Weights of a small mixture-of-experts language model, trained from scratch on English Wikipedia.
Experts: 256 experts in each of 9 layers, 6 picks a token.
Training: a variant of SOAP for the experts, 514M tokens, 3923 steps.
Below are experts of layer 6 (counted from 0) of a mixture-of-experts language model. Rows are named router (the router's row for the expert), gate (a neuron's input weights, with its number), up (a neuron's input weights, with its number) and show model dimensions 0-127. Each number is 128 + 32 x the weight over its row's rms, rounded and kept within 0 to 255. Numbers have three digits each.
Before each expert's rows: a language model's description of what the expert responds to. This comes from a sample of Wikipedia text that the model never trained on.

# expert 12
It responds to: French and years. French words and accented pieces such as la, des, é, l' in names and titles, plus century digits 19 and 20 opening years.
router:105122138160121123165089164181113166145109210133098119149118124209103101133169167139104139087118092138093062112177166117114188186166062096111137139104064088187180083144148161154101082149141183096152111107081113109114159092124150152198164083142117132113129096105069153111129129133079183157129130072116122142115136095191132144094144077142095146105134148113088141118103138118140106138134
gate1:166096071117113139151144155163126163101083178154151119118107138149132095125099085133130111152122123110082109154150156120100136193142126077137087116161122123138170126142115216096162135108188145091077125140127040137100149156115192106141205084165111180128053127071144141142120091143125137158186133081127128076124130088169120085106090114109120044151133164068106103150130130126161159155116
up1:079105100150116085174181153132155090078173102082127133130090099203117093070207146088167128092166159139109124146172136146083163140115206100129098160128156135196104127121148135116123146142074135093136124134104162139118186080160099118120112127134110138127160102121137120155134165137123138093105097116129055190112108163121131053180057119144175123098162093160148151093147130080128151106175
gate2:100156019138089137103111154186133128142122116156142151130117144125144084148134143184192148113166125055170100170115163114168109132163142083093189139108099149161129087145166132159126169139132163114069148140107082095131150091083170192140118100132086141091080121186130106146102146119120136146133146152104115145136214135169105155160089172177177098164106082146120152065110090129142093131129
up2:174095069106084127081177218166123133103141111070158134107137093113129033148106122113171126124180134076145135221167154122115117155085120160139111122142127052187073133140123164114147144114134119156118106159114090116117112075155204108166125140160151104132058108151154129187130179113112139143130161126172081129126133112186162134152154112145137136110140119170114114067138114150144161121122
gate3:143152132160083149152144169170200117132124136100154110085107109195186137172159154118091164102144132135100155130136122144097144157157147082095061159209119124098080125113099114152114133174124140151123142145152104112141189083103055088160141114176182075111140139130122120176154067080175145101112136160149125144047114127123204067095162120124158144116099167134138115121117134111123138055149
up3:149138094086172125135139109091036106081132136139113102142162137095079127142120141184131153137160165200091131093101129120169109156105106194111131150094129094144094127118162129104087069115140123131159074103125058109142137133115143165142109126035130129131140091164117160068132162128104172138168144183159153136160185160126098122115133135070154166180138159144107102157169195167066139078136
gate4:105138158124144080123108113168113128150134126078052170155159085148124084104137118107140081138136095181136104119087100088123141107201092136157107168105058165145189111097100120126118103118136173128133146115087167139117171126116100151125113156159174083172115118116101159143087225155116102198179161106159164161104142120131152164122116082178103179079104169102135114112086113170158121202136
up4:141168118124095140103135128136098159140140054153093142142125134154158171161168130101154148102066100160112099098156107078132119112191067135139157115084082151115133163135139096118040129160125140107137190179100154076135058162120083139137134126160127155177095064123109124069102201159106113170134141069180163140093107139114168163116110122132161135104149116133126089074155129181192147163104
gate5:138098154158143094140099154096136080109111115096056125112078128149134102139156156118097101148090107106165120087114098095097152175158137182172132196164102149112130096118093074093154084207117158172150072077176146164149162083086120141125081114121120058085120143100121144091160110158123169142135187178103091110172124132145126055118149144113114129134120085108137155119118144178048089110094
up5:122183136095087157068131113130135153152121124123176174141131130071079182129120131156108202163173119146143138152113144139183088087044129146094133056070134135155093116106140112088122182111105114131116167156112142113141086091133123104128146166111168125138186091049128076176107132066129105115104100110149122179116156161093135081158097120097126154097216171143127114139110111118177117118170
gate6:085133107175138163105132155174132141152081177120091077170099105138200144101100113116139139117132126094139097141156118102115154120110083116071106148168137154129173131104105181119158182119174129061145092107113135154154163134140167123128182137171158139190022082167130091170129134105161108147133082118092123086161094103134141117096153096144128179136050127139130183123132154187187156157164
up6:153111087141068115136161139110166142197138111148144110117134118146062102112146164164127122169100154104092149127107094113122076126190154140167113139085122088127122125089116094094079087125086157252103100158116130086145081162114125168123138120128164140095188164088079141084087155110101102150098117127181149185095139182077137138107125106082104110168160197161141138123087145124082114116097

# expert 42
It responds to: Capital-letter codes. Single capitals and uppercase pieces within abbreviations and country codes, e.g. NED, SSO, SEN, USA, often in sports or results tables.
router:106153131141129189200117097153138159084075079085144104106097143188096125139109086067128085120129113111096121094126130102098172146125209169130098133153112156145171180151151145083157136150146096166134153193107118100128077136120152131070124114128091107109101109138151096163141147147144150138104113105076170128078085123164162168067050078114104113150163131089137163085100098113161162062156
gate0:113132122098100156073032114086108163096120135093127118112119189171144173152199118132154143104202121085089107196136161153172090151091124135150145083121144128120153149120107172098144143145181137173110142153068119134110121145135092142102103132106157191103135115085143164160137130179159102170147152186142123169081126102127102166096115091154084099146139131137047122102176107164076148142181
up0:130071132171174086222211170149157128162088130158144162132142082125131093141100108136133135141096127128113113110144080094110146121153126111107102120148117151126091084146144094146121088084084143108148079080215167110148109118164196055156139108172103128117141106111122064076133114039102122120103110108145141077142157138121138108194135110096148155109127144110186136099134156063139127153102
gate1:141108187175142090168132113135130152063113158170169044071141158197159100106138140174097107127106167145144069128166128117171065108100087131144101142176123127170104126122151133109089119137089133109127121140141138102105126049192094126126130085079094164118178186075151136135107116103178126102133125149068112105122172124105132156126134117063150134086085170096064096093135105134152081120141
up1:148091113133068154095135162125110089160160127075108164165126141099131142117128108127150200113111105104126154123128126135049158127106135111088163125065140103144135183126125116160122155077139094138166137089079100152139148184079141145127140175151152093066134051197122147083168167177079155207136137137159176133153125131124089104167128119168089151180123077148155187169131144089118146100082
gate2:154190119138125069140135148122115163174141117068171136175097106122133147133062151076145102121163149168096132134107082146121155169148191141138074164170160127115107148123131152191128152130129122160160082185145100140125135106145109162086142128120081135103134160132113139187182189136120132060149046119105154092114096096147173110179062123083178117108154124106172141091134181109174093154085
up2:162107190142090125112119134122137132191149123141163168153134069140136102176148102128100103191151180164144127148119111116145088140162167175131081201172117107138151163069120103115115089163117147059154130113101103081107132074147096138117128200075138060144136150155120123101115092146115156066110112133111166102137131077133144090174092145081156206118088195164157139125147164148180153122129
gate3:172113169106104099046104157091176050139157112163132088150181081122128108154141189095071079114113133146135140126070112120064150131198111099132132090140151135078131140159167118182079088114115132146101057103130145099106183155092090124160126158129083157155119133106132091139154153076042135087144152129139062135129090169098162118111117155136165117141146138162130127162130175123152156106114
up3:160126147141176094040135186118110069165166133104118099140180090165108118107188157127076074162152136187133079099080125124106152077159119102127131106147193179087139132112159143185130165128121139164114082121080106103132136178075107147141133136109107152172082108120166091116169134088130144081138129109146090162159086113147144152129107167140199127161148103207148126144103153132150143085176
gate4:155148148145129042146189192126067061071135139128133099139147141123162130135098132125176121132068067130064108130201143107075124132160145159177140114125067110104147147095173141172136118071123143153125162138101115156109158139100117179149111093179138111143094165110125121099078174144093133176052135148139166123089087087142138100116134188123083141126168172147141142126093107124127171088165
up4:104119115097150206103093064134134152186140157166132178087087140118080127105146075127098127110187192115146187135118141143126116132109124080086121111117181134206149111180088122082138114165147140078139092113142143090120159126145140115112118169134071107127176142132085101122151097110117116049174130099131082108169144157123155149149126109121170122111075054161144145145140161121138070205089
gate5:081194118144141156146190157116162144123144065136119116161114153110122117167073146082102124108161075097113142181166162196156144135173179162111131109153106140119117151092110112123146143106148117121091140130173122149096105141144148125132165119154150103082127141104094079146157147161135030075129023116120071075117098091119132138091100098144118077151128110079134090108082083141194123137178
up5:163076189115091112166089098110081116170086104149127180073111088101090158124094168119109062143121143126116124106127128066130055139138106115120110164071161114162140103120120096100165124117133149154143113088094066160101115129106098141128157094133104171144091120174144072118115173163095147125107157140168143109127079129104221137129165098184116111193140114175112109219170158139102140153113

# expert 28
It responds to: Mid-word pieces, dash cells. Lowercase word-opening pieces like p-ro-fit, tre, cre, comb, pres, and repeated em-dash placeholders in discography and chart tables.
router:151136106103091186163137132142130164152069095136103142138097129179060090138188121104122115056118169142098042101180154105120116148117077119110121114170101089167122100108115150107108113132102171162140124114146122134134183095118074093082122060128089187111158120116071129112106069131131181140126124088121153138193146062127119167129101120135131156148110195135082160108080176102143133074101
gate1:164119156149117159167121129142119109092163127113095132129164187101091141079125170173111193089057170107117164106130105189120117138189111114117148126118162043147146112137139104109108183180090152079070123104122129098118135163114114136174150126121124091137144120134110125156152170136096158173121208179117102104138129095134183072102175125099159155089141197062125087138204156129097118110130
up1:145073121110157120125168157128159060100130129066125068132177174113104135097109150183113136086101168148133177149048092143137207101168175143081139147164105096148140089099115103126158151154122118094162073119197102143128162178109137049118126145107125063121132120168140122105070106089134134110166189149131129138078137159087151128115145120137177116160120152082159148186108094131106138083123
gate2:177112122106079142179128171128148129145174147149111129153143165096106127135176111101179082090141125143165083128122157100147128083145107185124118108120056112141083094083117144132078069087096142081118130103113087100172183107130126121223076123135102109141090173164086127119066116115101156157148146185160087125094161141150139112129150217141163157164093098146116086148147169145154144072096
up2:096143189105201104074098140150085120131077115107138105109080121120140116126071133177055127191209116070109089084125075119132126140107107090145134119157186110117128131150116117141173120137142132157126144129103149166114079159105104166090197119118133136108151071077169122171189132141193107089078095144116162141139156095115140128176111056131116119188146139092126179142113140114099117111167
gate3:114122116080062112111137161119097108167135065087139088129106107116177158117163156129087105137079153127138094091080118103185143136095131153135109096158131124098085131102143117213089144093099169107170099149085184048126110174131168153151133169118103135157086139164115172168106159178123102118089156080155175089164101172118099182081137127130095129057119108135114188139127103166155144160087
up3:131116136151147098146111155155160100194161128158164140102098099110087163104092087174104070149148123067124131181129163147138105074092116139116123127087065121089138093152142144099106112147122126186062084142133135125094111146144046074125104099175119073148085094138137050122169123052094109141102099172112090180131134129109145145179127153131107119117081140152134108146149115108054074177097
gate4:164142089103088142117118132125129119133159089158120153183135144166101124129158134129079182122158131212103103105142115090105107165170131128098190179103132142132137161090136097144156107119181046084168169136175129136151166132129118100111108157112086118194165125136115166082084086106088159128069154134132115098118127145078159124179122105207148191149131164133166132061087079117180147152088
up4:114094123099123140150157156103111115165126191128205116084123145069091149121106114170187088148079134047173105119107105124125169144092115125193096077122132104135087109123146165086129119132141190167113090191093145109149105077121143145098124134107196099098117155106149060121145197109160138177155124106113124166145152126194127090097098124076133110141167133164101137172155134151092074106168
gate5:146144085156143143147181182105127160134137115102137097123060140106100082180147165144112143134126123073110064139150140098012178191115120161178113112098157133111102134111144178112153100184112162126062140099147130150076133139164109120118134095067134159158134121091109153101143129123136106119131121152092080100158112125079182137180145125130117182136060207067155114141109157130138164155105
up5:120130164151159098132165124178152100043084165134093129121162140158137135097181168165200113096121148076142133135104129126216087138097124130136107115169161086157133100172127130158150088172116126181159088175129132143199130122085128145130104103124083117147159084130131132071162123138113136131123118072103094167158132106177106131078117090183180128212160110120052151117136122146087099112162
gate6:102142090159112130146149164135081092147180080174167079150096080162089116099182141099144117146098132118162136124147159086105143093132171165121095108081132115117148161050157141138128131152132105117151089103171094084145119138163036128106154152196127140151068104139087097122110145123077176166155135059188121117130096052123080155122085122105096095168132168117123123139120159123155129130048
up6:162065068124123148177098166119135150125097138098061163107115160094186078163142123135148161073096135121167109183046152142117104137126070113133123127199142131105126107130059159161120143094078122081139154205125071175130158103117194126142110119126098137142107167175179140103137079106129095131117169126137137109130163153143146159117156155116105110091163075123103147137097146164144215132147

# expert 10
It responds to: Early word fragments. Opening pieces of capitalized or lowercase words, mostly en/con/pol/t beginnings like En-t-rance, en-zyme, Cons-umer, Gr-ade.
router:164105087111127167204131143182114164122074121087062074104105125164066146126142116094075110081111169109172069124177163082099193133126101155105155106136122149138158080081173127108097144149171127178082172105145119080105112121158129106112111080146090168074152127096081122108136141147105209130087118115110135141172171113168112120106103102114102132154157180150109164134091120124124095088094
gate1:119065131165093158132082146087159088129142143136152146101147113121123183119070136158061099102168143110148166131094133131169120158105145163145105179125153146084157098142111111103103160148149081096125112167185109123118124092166089176074111167168151140164112170159094132137066141086091091074154194127145099119150117208111198120153113143104092089097142182159166146126144124046099132137085
up1:107188156051116137116135083140140123137141109110098133152157075123114085118113127101186188164128125150122142130141111131085090086137124139104156150130145041213123150105144122143177157097140118140107123047147125116118119102112152076183111147092061094076191104141094140144155156095130177136138101123136175074155145076142041147104136099149143108153130091127126077164099134172080124175142
gate2:080177085129097112111188142121144118192117166147154164125155152106115095111109119127143101167146073144141152093090163115089118135142128164168158127082074149123172070030159104046121121117149140156158174123126082166124114102119163148134101180136094047100141190125133125115103179141075115088125058157154087135131115154145159106198145104129118127124143157173175134154127126116110082147163
up2:146051175124137138142089165154100147127169066113131190109149167141125134169119181142104117160108124040141154139148106127108081171097110131102123117094155117134106124139149123110181140112115148097070159097091130094164106168111096108119138078117132119113138088119092111161155062094125129175102136104068135107048149077058193181125154076155136128197176147131131130112125126145053120148148
gate3:159088162099099140071164091099139119140115159114133111121190187108121149083151083169193081123174126083123140157129131122093137078109185145127111093101104142129086158101163137080123120105093157134178134126105142122216094141104167102070111103119123121142113142163088133148091094132088155087130126127157191099153152149158059144173107172173095138120156049180161124126127121052132144143082
up3:166118148107116136100164088107104136154066150077114043118210140160102128077128081167186136112163132102103115164137119140111135079106134169115101140087146167123094148128178126093089122143030145149154124110080082120176110138124168096097116099123138129135159137092108140139114108123114191122121122133121194085172187092143082153168113163182097128090119056192143125140125101083129122144108
gate4:093098168132169113142118165167151108126207168182089144173108130175140177123085122137102107187132148131123147135099109093097077155067081124119130075150112118160169157111130112173177107096156131101147170138178098137108128173146041121147163103116087151117083092179124074142138154153157116153106175128116134134080121102105120054111129119110092176124063149091120136103077183136117174132078
up4:148113164133137110100087113127156153094087124062139114110113123135080143100185107114147119118172102106115105148112123166176166143156160210129158198148145137132177118174149146077168139126118120123118122115028130122097110078098148065156076139139177156152124121111117181167142157100126115115175170111160114085183171175140147191174164121160160095169145089186153136140128117166086139081160
gate5:145170124104134128123093164175083136107192107157171039115165129110112158175144115108062135143129136122125136096172114084133138134146072111129167150084191177129101132105127115101122153106108175107129082094103116078174105141143127147116158129138154176159069094077155083067126154118112141155140175088131061102163121098063188100118141074084087114119093143133115145126100184167171165125095
up5:101159049099166145112130100113068145130166104125149086119165126118150164107174129156110101141181147138117115119147139109116140091092056125121149090095142177091168099123091141169104122133134172134137116166092143084167114147131149138093145064179107184163116101086154219035139114153134151096128150127153136021162132083069125179111108105117094140129092145144126125140112158105181122138113
gate6:195089137071117131161073109132132111138121139149140069122086088110189161088128078123129031113049083162149131128192174101103191160118147159091138181122093165161084129077166146136162147096118084120121156071152108097101147085145152111134120117173123103120084133124148111151096081087085151149120148151110096078160150113088142098146113106151080136120090175076178151114120129119133120141108
up6:086107143170134131131225133134090152148071133107112174074149134116102106161098147141136205099220157056116110119102078178169088102112127139177091121155157054075157158166111178145120103116155153125166118170134126140134116161124156072123148125162138147129181125154117106104125112132158100108146078124141183149095110144153104128150115139178146093099172082153086132131159104156155171071138

# expert 4
It responds to: Place names, state endings. Country, US state and city names after a comma or "United/New", e.g. Virginia, India, Wiscons-in, with commas and line breaks after them.
router:105123123145163137132133111175126171133126087131110113167113091147131115127144110105160085092146125116109116089130175114157153100093160143111145168140162202155122098154089112122085152098117113120138203192126116140135061194110188123071134163055126101160156064192147164088135079159171117089060114079164157118098163156103060177147130098145109134110082105081174138138110124162147138149168
gate0:065120120154112066122147188117171104130087158119137158141105151096200161132056103133128131118078175139119124116118093160174128075175163122135108140156189123106159095137134122151104119083145162136151098109188143129116129112157102179118161118135156139101154107129139100146170163149111067059112109112161073140133045086116168104094187135118146102090173099123183161100173091147114127153204
up0:177158161100115160131126091123094130113169101136187106125179100152099118106170157142143097170205117070143150138186155103114113149119074129116141127079042104154055155101142127113143133143120113096080102161122121112115132133094152087165106146164076144154074134158130177149089121106144186206182180145090139121140174212129106121107119157133129116104088134134119079140095130086131141114060
gate1:137143126176193138180119214123132141107120110122115102178135153180188128132095102095114124119108120135131102142117081121141068062089121115148114106166154092087099149070117147209086099089171104116070150136147101137096131148146099101116126100174141127126156107146149104134072047155173107090072084189179072130131105113163162121131113145148090110135062162179136118129133097113147100142090
up1:111153115089067088083164151156140123114115161075141163108119188093112144133089169150119175135114169132095123085142134090068160170137123168093146097140095114071121115124106125098151136142092124173179118130181094130131076128111078165162155061124144149079097161145088094133140185124056182126122102100115176102116072078098106104071169096124115102130175079090095138187122137160115103086149
gate2:129131172111120123050135134089133179118121169157079148209130103167141103139075126150144160108155101130150109110072098142097116117128162133123096115117131167138103122190143149098079158140194147156112161163123091151101068133121180122124092137072085055207154126141145182104140116144062147080126119146222094119083135152178119175139121123153075174121114098104112119128148102107131155134166
up2:127107084203106159186141168144101083199107153105064133110110147143086121079160113163099134160121173072132154126057100128152143079191126119098143121115127148125128167112114141095148126086077125102145121124158154152144152133091136185101104151117143141133150089127080131128150124099117139113144179191152122115134098160193117061131191162144096101158157104103198170096185146175151079095095
gate3:131065110105143126098050131151129106095169132192105093127194155171111150132185189106175148115195112110103174122141123122099101142107121074115172101089111141164127140156139094128086152086119142104138137154076143149125121110106132133183131168104104067147159101127206134130048088167196059144110177133114119146113104186063141147129104098132125096106125088134152122109157116141139106181112
up3:120185136072122099095081176186125147089190066143132105162123175187134137190162105135168137085134107088149170089131143091093162180067153115117079132137144153116150132107123115096080160160115163089135192173102128122134092164126142126145104143089145096129128091138172127115073083175147096148104116097132116132142049169038109122132096086126090170146124126123157108108154115139122185165141
gate4:135145103104169137161104114123110151094142219161103138169147127176096172121164148104082119169142149118164119085131130173169093155096018097140140128131123131138116134124087124099180112146090123147139138048105167185104124103120117116166092134153126132125120061160125090123182075124122153110116123132101124157085172164107103144166151107154200147219143120099152163103174110167085095159155
up4:109104206128113123131127159124148101180128072151125075121128100121148073137100100132093116106057148182183113207168137128120129141112130121148147190159124129120107124084103052178172102112131109094136127141200147073141178146140146099112103174120131083128136157136118110168095108149166151179129078162161117176145083160101184127171188166128069107128128165106167137136069142156113114174140
gate5:152167088125164041159130130137158126129125133127153140134113103115119145168105125115113093119138181153227113165064120091187158095160141111132135096137172098140056080132111160125133154091147140122106094154101139109118100109150105139196112110107125131076114145076176156089166120085125109103095118122108125085178154109104107144125149089119198114122148091152118081054097133178106043177083
up5:085122164108109190103118108132180101149156147138111101117139115084149144140187143136191100120148111076072175105135150153093101134084129140092089136111101111135142180140112103110150088098154128086148170127163148142186149109077142135121201201092138142189152110211102101106097121105136131145123152145089130148066187144148172102119090116169071138119065154106171098189112154089155169122147

# expert 13
It responds to: Pronouns and infobox labels. Object and subject pronouns such as they, them, you, us, and infobox field names in music articles like Label, Labels.
router:134138115145139108144176092159178125077098089078117179087109086153138133138097134154108114115161094138072149170156096145095185128113124171148074100186100073121133110110161152080176106098144164159092132166132105099098105109105101139067121092134083168116164165107134145160178050166124085091125142105078168144155129089170085183161100072134090178140185104142111157116095125087126137091137
gate1:110158171118174122157145125192128104162187165124132096136106064178161139121151100092129144110106159179098155143108093166121128130116104109148121077117137137099141146134112098156121171138061114135125143164140157156125181107138132065091215134192125117067112079151158100150162109172111123214199131091158161149099083184136085183104187112121102090125106079128156126096134118140156133113093
up1:142120074138165158127106150109150077164126185107098134100157112132141171062178157097142148142079115086075191184125113177047086158108067117095085132122069094124103137088185109110138101163113061141122091173117111119144153145121185087115133134144172115066143137148133118127146153152136107171167181142109135170167145139148102148155101087092087174112155061127115110109104112166090134102134
gate2:066089136145152104091094115112177025081106058136148120128123083074089154143167156126150177108100107162115146142159124086175149087160138129159097128116108092155098091177161105030118086068107146171153137180154144129158130131090103114148099177156124124141125119134118149104080101109070151112211140179123154181095144158102134124090133141150115188160129151113130108165116138132112138125114
up2:098132137155143086085130083073146099131124122166174114115117108066088161142126130094082166107157098198123150136151147080147116128141120091194079110132138104182098131172150122027101104125119109115143110142117094109163117133081091094154102166100211158146148099122118137105092137119102161164142163170187124195088137181091184062134111123100120130114103147082172077130147106161117133106160
gate3:102098101113177077177148163142125148089119139107124144148143145152162110161134109117151169094077125113106099105201108152177161144066170097065164136196167102092167148082107242151200099084112142134146090080133093126143129142136130067092098077109140131141111081143142124142122111085120160137190176114159125096125135099099107124099102089138163160172128145104141155142106082121185118131131
up3:129101144134152144165156166122148162102092139140120157130145192161172071175121125112144113082095154106113098107152125163176143148067150091073140082155155106099183123101140219158136109063110117125132025109109107171151167146128110082121102110144108163149152110124102123121124087133096171105131165146107162080109059097095126093110126101156187164156148199128145125161130099122180109131062
gate4:146079119126123155126143139114198123132067133174175108149199135084072159095134108127121052120113092158119168085114111115128117093153101146149135093101195081112129128118152118100126110047153143127111096123151151181159117108067101087180082148118075146171166115085174120150143099199158126123136199146116117141132126162103179170133053162160116138137160116135131142152093103083155084165111
up4:071190131146115076149120106153077119133176104084096108124088121166161067095083140132127190160121190116166085202097141145120139162114154154132119154136077178136115105129111158145124151207133106120124130128076075051121121117157169144064152097103193114073122154170114092097107160071095156133122070109110130128150196148149100104088171102115141104129097102102111102129158134142118149124136
gate5:110155185168148145134114096197141139071155134114152181134150093122076134116041149130087107140150126092158154145114178121151111132101110162193107129103146123136111115158122085086154117101099141192142153180132098046091081140156126089067099135088150153158103065126124115159159132140087086156106149113087112096101172097124070142163120129169131048147168166121104089108095082125088102117142
up5:123096186097130140162113100187124124102134160124147165154096094143055099077138105083133096186086125107161197119122168129104116155145142142162144155142122130158132073111083075082105142101145127139114122131102085101121114085108211112085085116154131168159144167123138127122087126201124151180145152105106121158174124122227105108123049161138159112094165169164164112108170142144079137130098
gate6:103143178142128135040112118115104145120137158129107103121086069132148115083103122088128078135139099139145080146128131097152153080113143063160099122161137140071161093180165095090088124092143115135118155202121137122112108132114152113141196062168112186109101101206140085136151142153150116079153114100130133143085076110107071190137179104168155135190138087187131081152143146089158129125118
up6:184117112149104098173170123111123130111115092093070118116116116043126091157106121092123123093124170201112133105086068141176203058153132108080079119139080167140126150100124110113109125130128100114105140091146197134094126112140117140196084170104072137156151104124129116115132123166135149099089091161136180145075099162174157074160171106164178133102132143056088137133120155160119150103158

# expert 1
It responds to: Capitals and abbreviations. Capital letters and pieces in acronyms, unit names and proper names, such as II in military unit tables, Inc, CA, acc(ompanist).
router:108140113137110145123103093153134196159074132139173093159135128115067129118084090160133073081096119067096101109170173159086162125120151143115128154113086169181103126151139144075042131160138036170114166154082133112112107133151120136084127143051098172106131080128079099133146150109167114100099103098141158160173097158151157157176116129099082175100103171119126096130090144126102168098108
gate0:197126103117152163138089123096166142133102116138139092111119153086143188120136140207132132124126070075114100124174153137143083105113143165174101124151092146179131166104065141130160144155107150170083122124101142113122104105159150128105160084111110080114051118207132092146108159088094103142151121156160082193072140146103212118141124154136095163179120098081135125062118085144083108101156
up0:167112035107074175112101130129134150136147114137177108111129128104129138134142128128122116128125109070096086129204143136135142124062162102134106147154141135110100182095059115129136123127100079130129105106107161179110112128162150138109120124120115083144075123163123120183139138085146072175075143198123146140084117173128103167186129117208090064127105084086114196072089113176107083128103
gate1:156113116134150073188125138065136168166127110097154111126134135165140119152117149107091112118104147096109112165157149168096139124128136109093158083078103147116112153165079206123112118158162131143153092148120110125128147091146097146121153069072077112168151122083127111148175172104164143067101158149134117156212115114064137135107067160138080162068087133123183056126137102133093113037149
up1:147147093086159071107127154108139150129153082134124107145137123101083147185144114133119094086149140159104080190156130165106152143176164170093164135105145123077164100213153084108141213142141099097080106125138117148071093131034092110116095178126105147087158099078131160097154143082181104120138191107161165150108106124154116171086152162140121120108114111122206141137157131102148144103113
gate2:157105092072134111148170129098136141123142109173156121153159168077100177123121122090115120120060149119145111050155157176130181123112167097165104130126118186094138122139108166124134103128137108080113123126181131176090144048063095157095110192124138090149154120111139119147134067152165111123186152097122120125137114110097086098173130180119086154094079125031140109162152135167107095154067
up2:157093124069140114133157137134112122120131094159173113160117158075102152122117132121144125144045145121158123051138176174130159121154190149161089141136111177100156119151135145105136099151136102081092130099174155140085158074067069154075106182114147131134175133098156084125124073117138126128214158089115171135159145092114101125178136153136113171095086121042118097171151151156105093137070
gate3:146156173151177068149137099171151132119147091153138119137099146115171089123125128106141144120056164092154112090151050169089192089127138129072103161107114149131160121109115120166042162072101068128091184145158150142084162166128198113110167144076192159096126125113130089215101063134136081158149108120117143184114135164120130118123117127100150160121158136152116122129145141124096123144171
up3:131099163141204144151093138194148118084128121126130122160160089126128118114118142193148102154162112102145090139202132185095142137111096104100110172104088118153162170068076104148130158136130136138112158141167164060081178159150148086066114168107131108119075126192188138070031127153118085126133153163118125126138162107133145150162123079110093151111094131075150067134168141129129151135122
gate4:145149120107116155114130150095087093132101116081180109133208190114126198108145122128119142127108129142115149106122113129106148128157123130185110112091114131168108068150152146106145199184121130124092186134144133134131112138097063110097213127089166174113084107155087097125165157141237171138121080037198095151119113119141118113149171119147110165070131115148087139112153140125148141144127
up4:108094073104122132096143123136166116126132111159112163150064096110160130120125161131108099179093166115138113091164118124125162049116164146089138128124162080092155142131164173108121129178109165119146102115140108124171138116096168100080140114144179150190090121146109105173148142108093060138135130130080133079194147089119222123086114131090138103172114125075099181086112094229177111145144
gate5:080164112098144138074144121097119134119142126137102156120184123122176094203142112161122116078100170132115145115119182211125086145123112106078176085098123168112188147123097099113131127125145074101147122128146109148143180110144127157162089154134132121047122119166110159162134127114165133103147173188143148106082111085130093174166203198107061151147076176130174111121094103173127166147105
up5:106154134078094120030110112120133123136091078121172098131185157134158130175110153219080091108119147119096092112108155148119089167106095126093176081132085173076165166116173117131101128143141095106138104118171125143125165134151124143141100143134114146044106151116132176151125143111181100131099136185130180119123109102119094203092159172066097156125064162101118146125111128166169164163129

# expert 35
It responds to: Initial word fragments. First pieces of split words, especially im in implant and immune, plus Har, Hy, Del in species lists and foreign names.
router:080135073163091143161149129200091176122080106089144172124112146152086090133137101100126125113101206147106058115159188130116164133160094146181152114130136142169144079180175144079147175167076154160153103156118111114145103092108155101128105062114161178094167124119088142047167115073097172134135095113146190125129105116157128189117163105145124111179123129141087141104101124136128117128100
gate2:105157094140115122201128117134146143096135065117147091135120153159098175064125066148101135096129140093082084233151134126147084134156124177114114088120140142127158142125106183173140177165094061131063194109118027119142130131166109129136174129126151163131077138105140164161123103142143094141126116124077122076124124130094083184096151097113148085122120164104136146191161164126109132121135
up2:129155139100105126110117158148123116099139144100120132179067151152076138150128135098090098069153119173177150121108104163180110090151156141141121176130132125135088154148130046029185075148089183088150112104132156079129106130126136185122150131132134116139099075126145052154098109159147219134158140074151137121112159125170129133142111165132203152091177140119114138158197124090157132107113
gate3:118152067162126131138112082137101117132099134151194139170117117125122152103103068174192111158055104174125117145069126101079071132175094145127143096114113140125128137140112176098133172076118093146146135160103076126107126064159150133125113120105125093161140161094154171091125121085129127095081145180082121088107184070097145136075130193183127138119099105148126127075084202153092148177113
up3:130145073209123136160116141114126119113124141192173144108158114128091146160146049119132136161026087170090124132082163084081120152163084181147106133123111093120149146142126148069100118118093111127113124150113117156075128055127143111121074140149130093148153136113136180093124194099114145052096146135101161113091137084115151092118097132178170135066139111147143115101129179168085145181107
gate4:113127087118108141194095168101110134135144068145141168038134181126111111146133060056156086155086167154110146100182147135102106150190154120105185143149128122106110103127173145168183130085105187109146126136127147108154166039189163154125149139155134121100126115081125085158118097101092146146160168195149112154103059126105144177132064143132143146149122118129134126107122130132165114181115
up4:144098152134131157052138105082149154101104155119130083235171088122096131099133176176095141117170121126088087128104144117178182157125095137162088130072124113124128148148134110044055139155178111165116170104133078128082083185077105121123095151115141116121139155191089147111155154139167144112083071153090138132100149156142123104107176114160100136114075131174131131140097136112076144109109
gate5:101157130103127094107085101114096119124198157171179102110146138146183116090147133120211136135104160182186133115068085147136097110107134119164176117171137162172050110170105153185089138089116112134141169148126128086158136166056123112080060146140113115143167152150123075142108129126135127142110153161162110123092118172165097120123150114158165074115147093162087083082100189088093161115135
up5:109148104107087105102075092137146143098149169132178111122143175149161115142106122139182173158142167122168128128099088152166103150148108145186161093111099204139092095180076119143110155088111085130157161140117125089117135130044129124070095120154158125150182137127128061123134148170129134177117096118201114121142114124125102118098154112185151117137216121179062122060089173113118091096115
gate6:121104098156155143139126118159134159177106160134129131129131102182143151142163126163173150136126108158069118140107157120198047149100094138141113197107074108119143083121131145090114140075111117097149109255167115137107072137104150125108152160154098102144144124129133103140135095128163119154166214104150123064170160138167119175109152161104096153126138069149117104098212140152114113169143
up6:172162184118107173128134101074137093158113108144153075106170187073143124108138101170065098156132133071153126074103132119093219121123155135090169137153087133105110087119087107153161169150122176143111119083111142125164124098105196130183118120069150105051133184143125136086117160099100114103126048152068105110119150125109120089159132137079086132167146112081142141130094123114142135095108
gate7:127158108143098097128147180130144114173150107123195181125115089098102113161149087121103107147105134167133151079165102098096177113136097135177134141133108095150128112142194110126150151166144073127113146148139092070174158082091148105133100188205091088060129165171150144091078141096131189147103148163111117148129173091145138101165157173156119154089107092194201143080096112113175135134112
up7:155098101120086131138093139056166133084101096104098153157161105163115177091103124111105141128098130103094091150085122176166169163167130181134122197150140150130123166087128135099091155196110154024147126095127164137117121113166114115141192075112119139163121047127108166098150124124117143124131130120162138094099112167109183115098097108166153183180193135106064147155147093170140127160115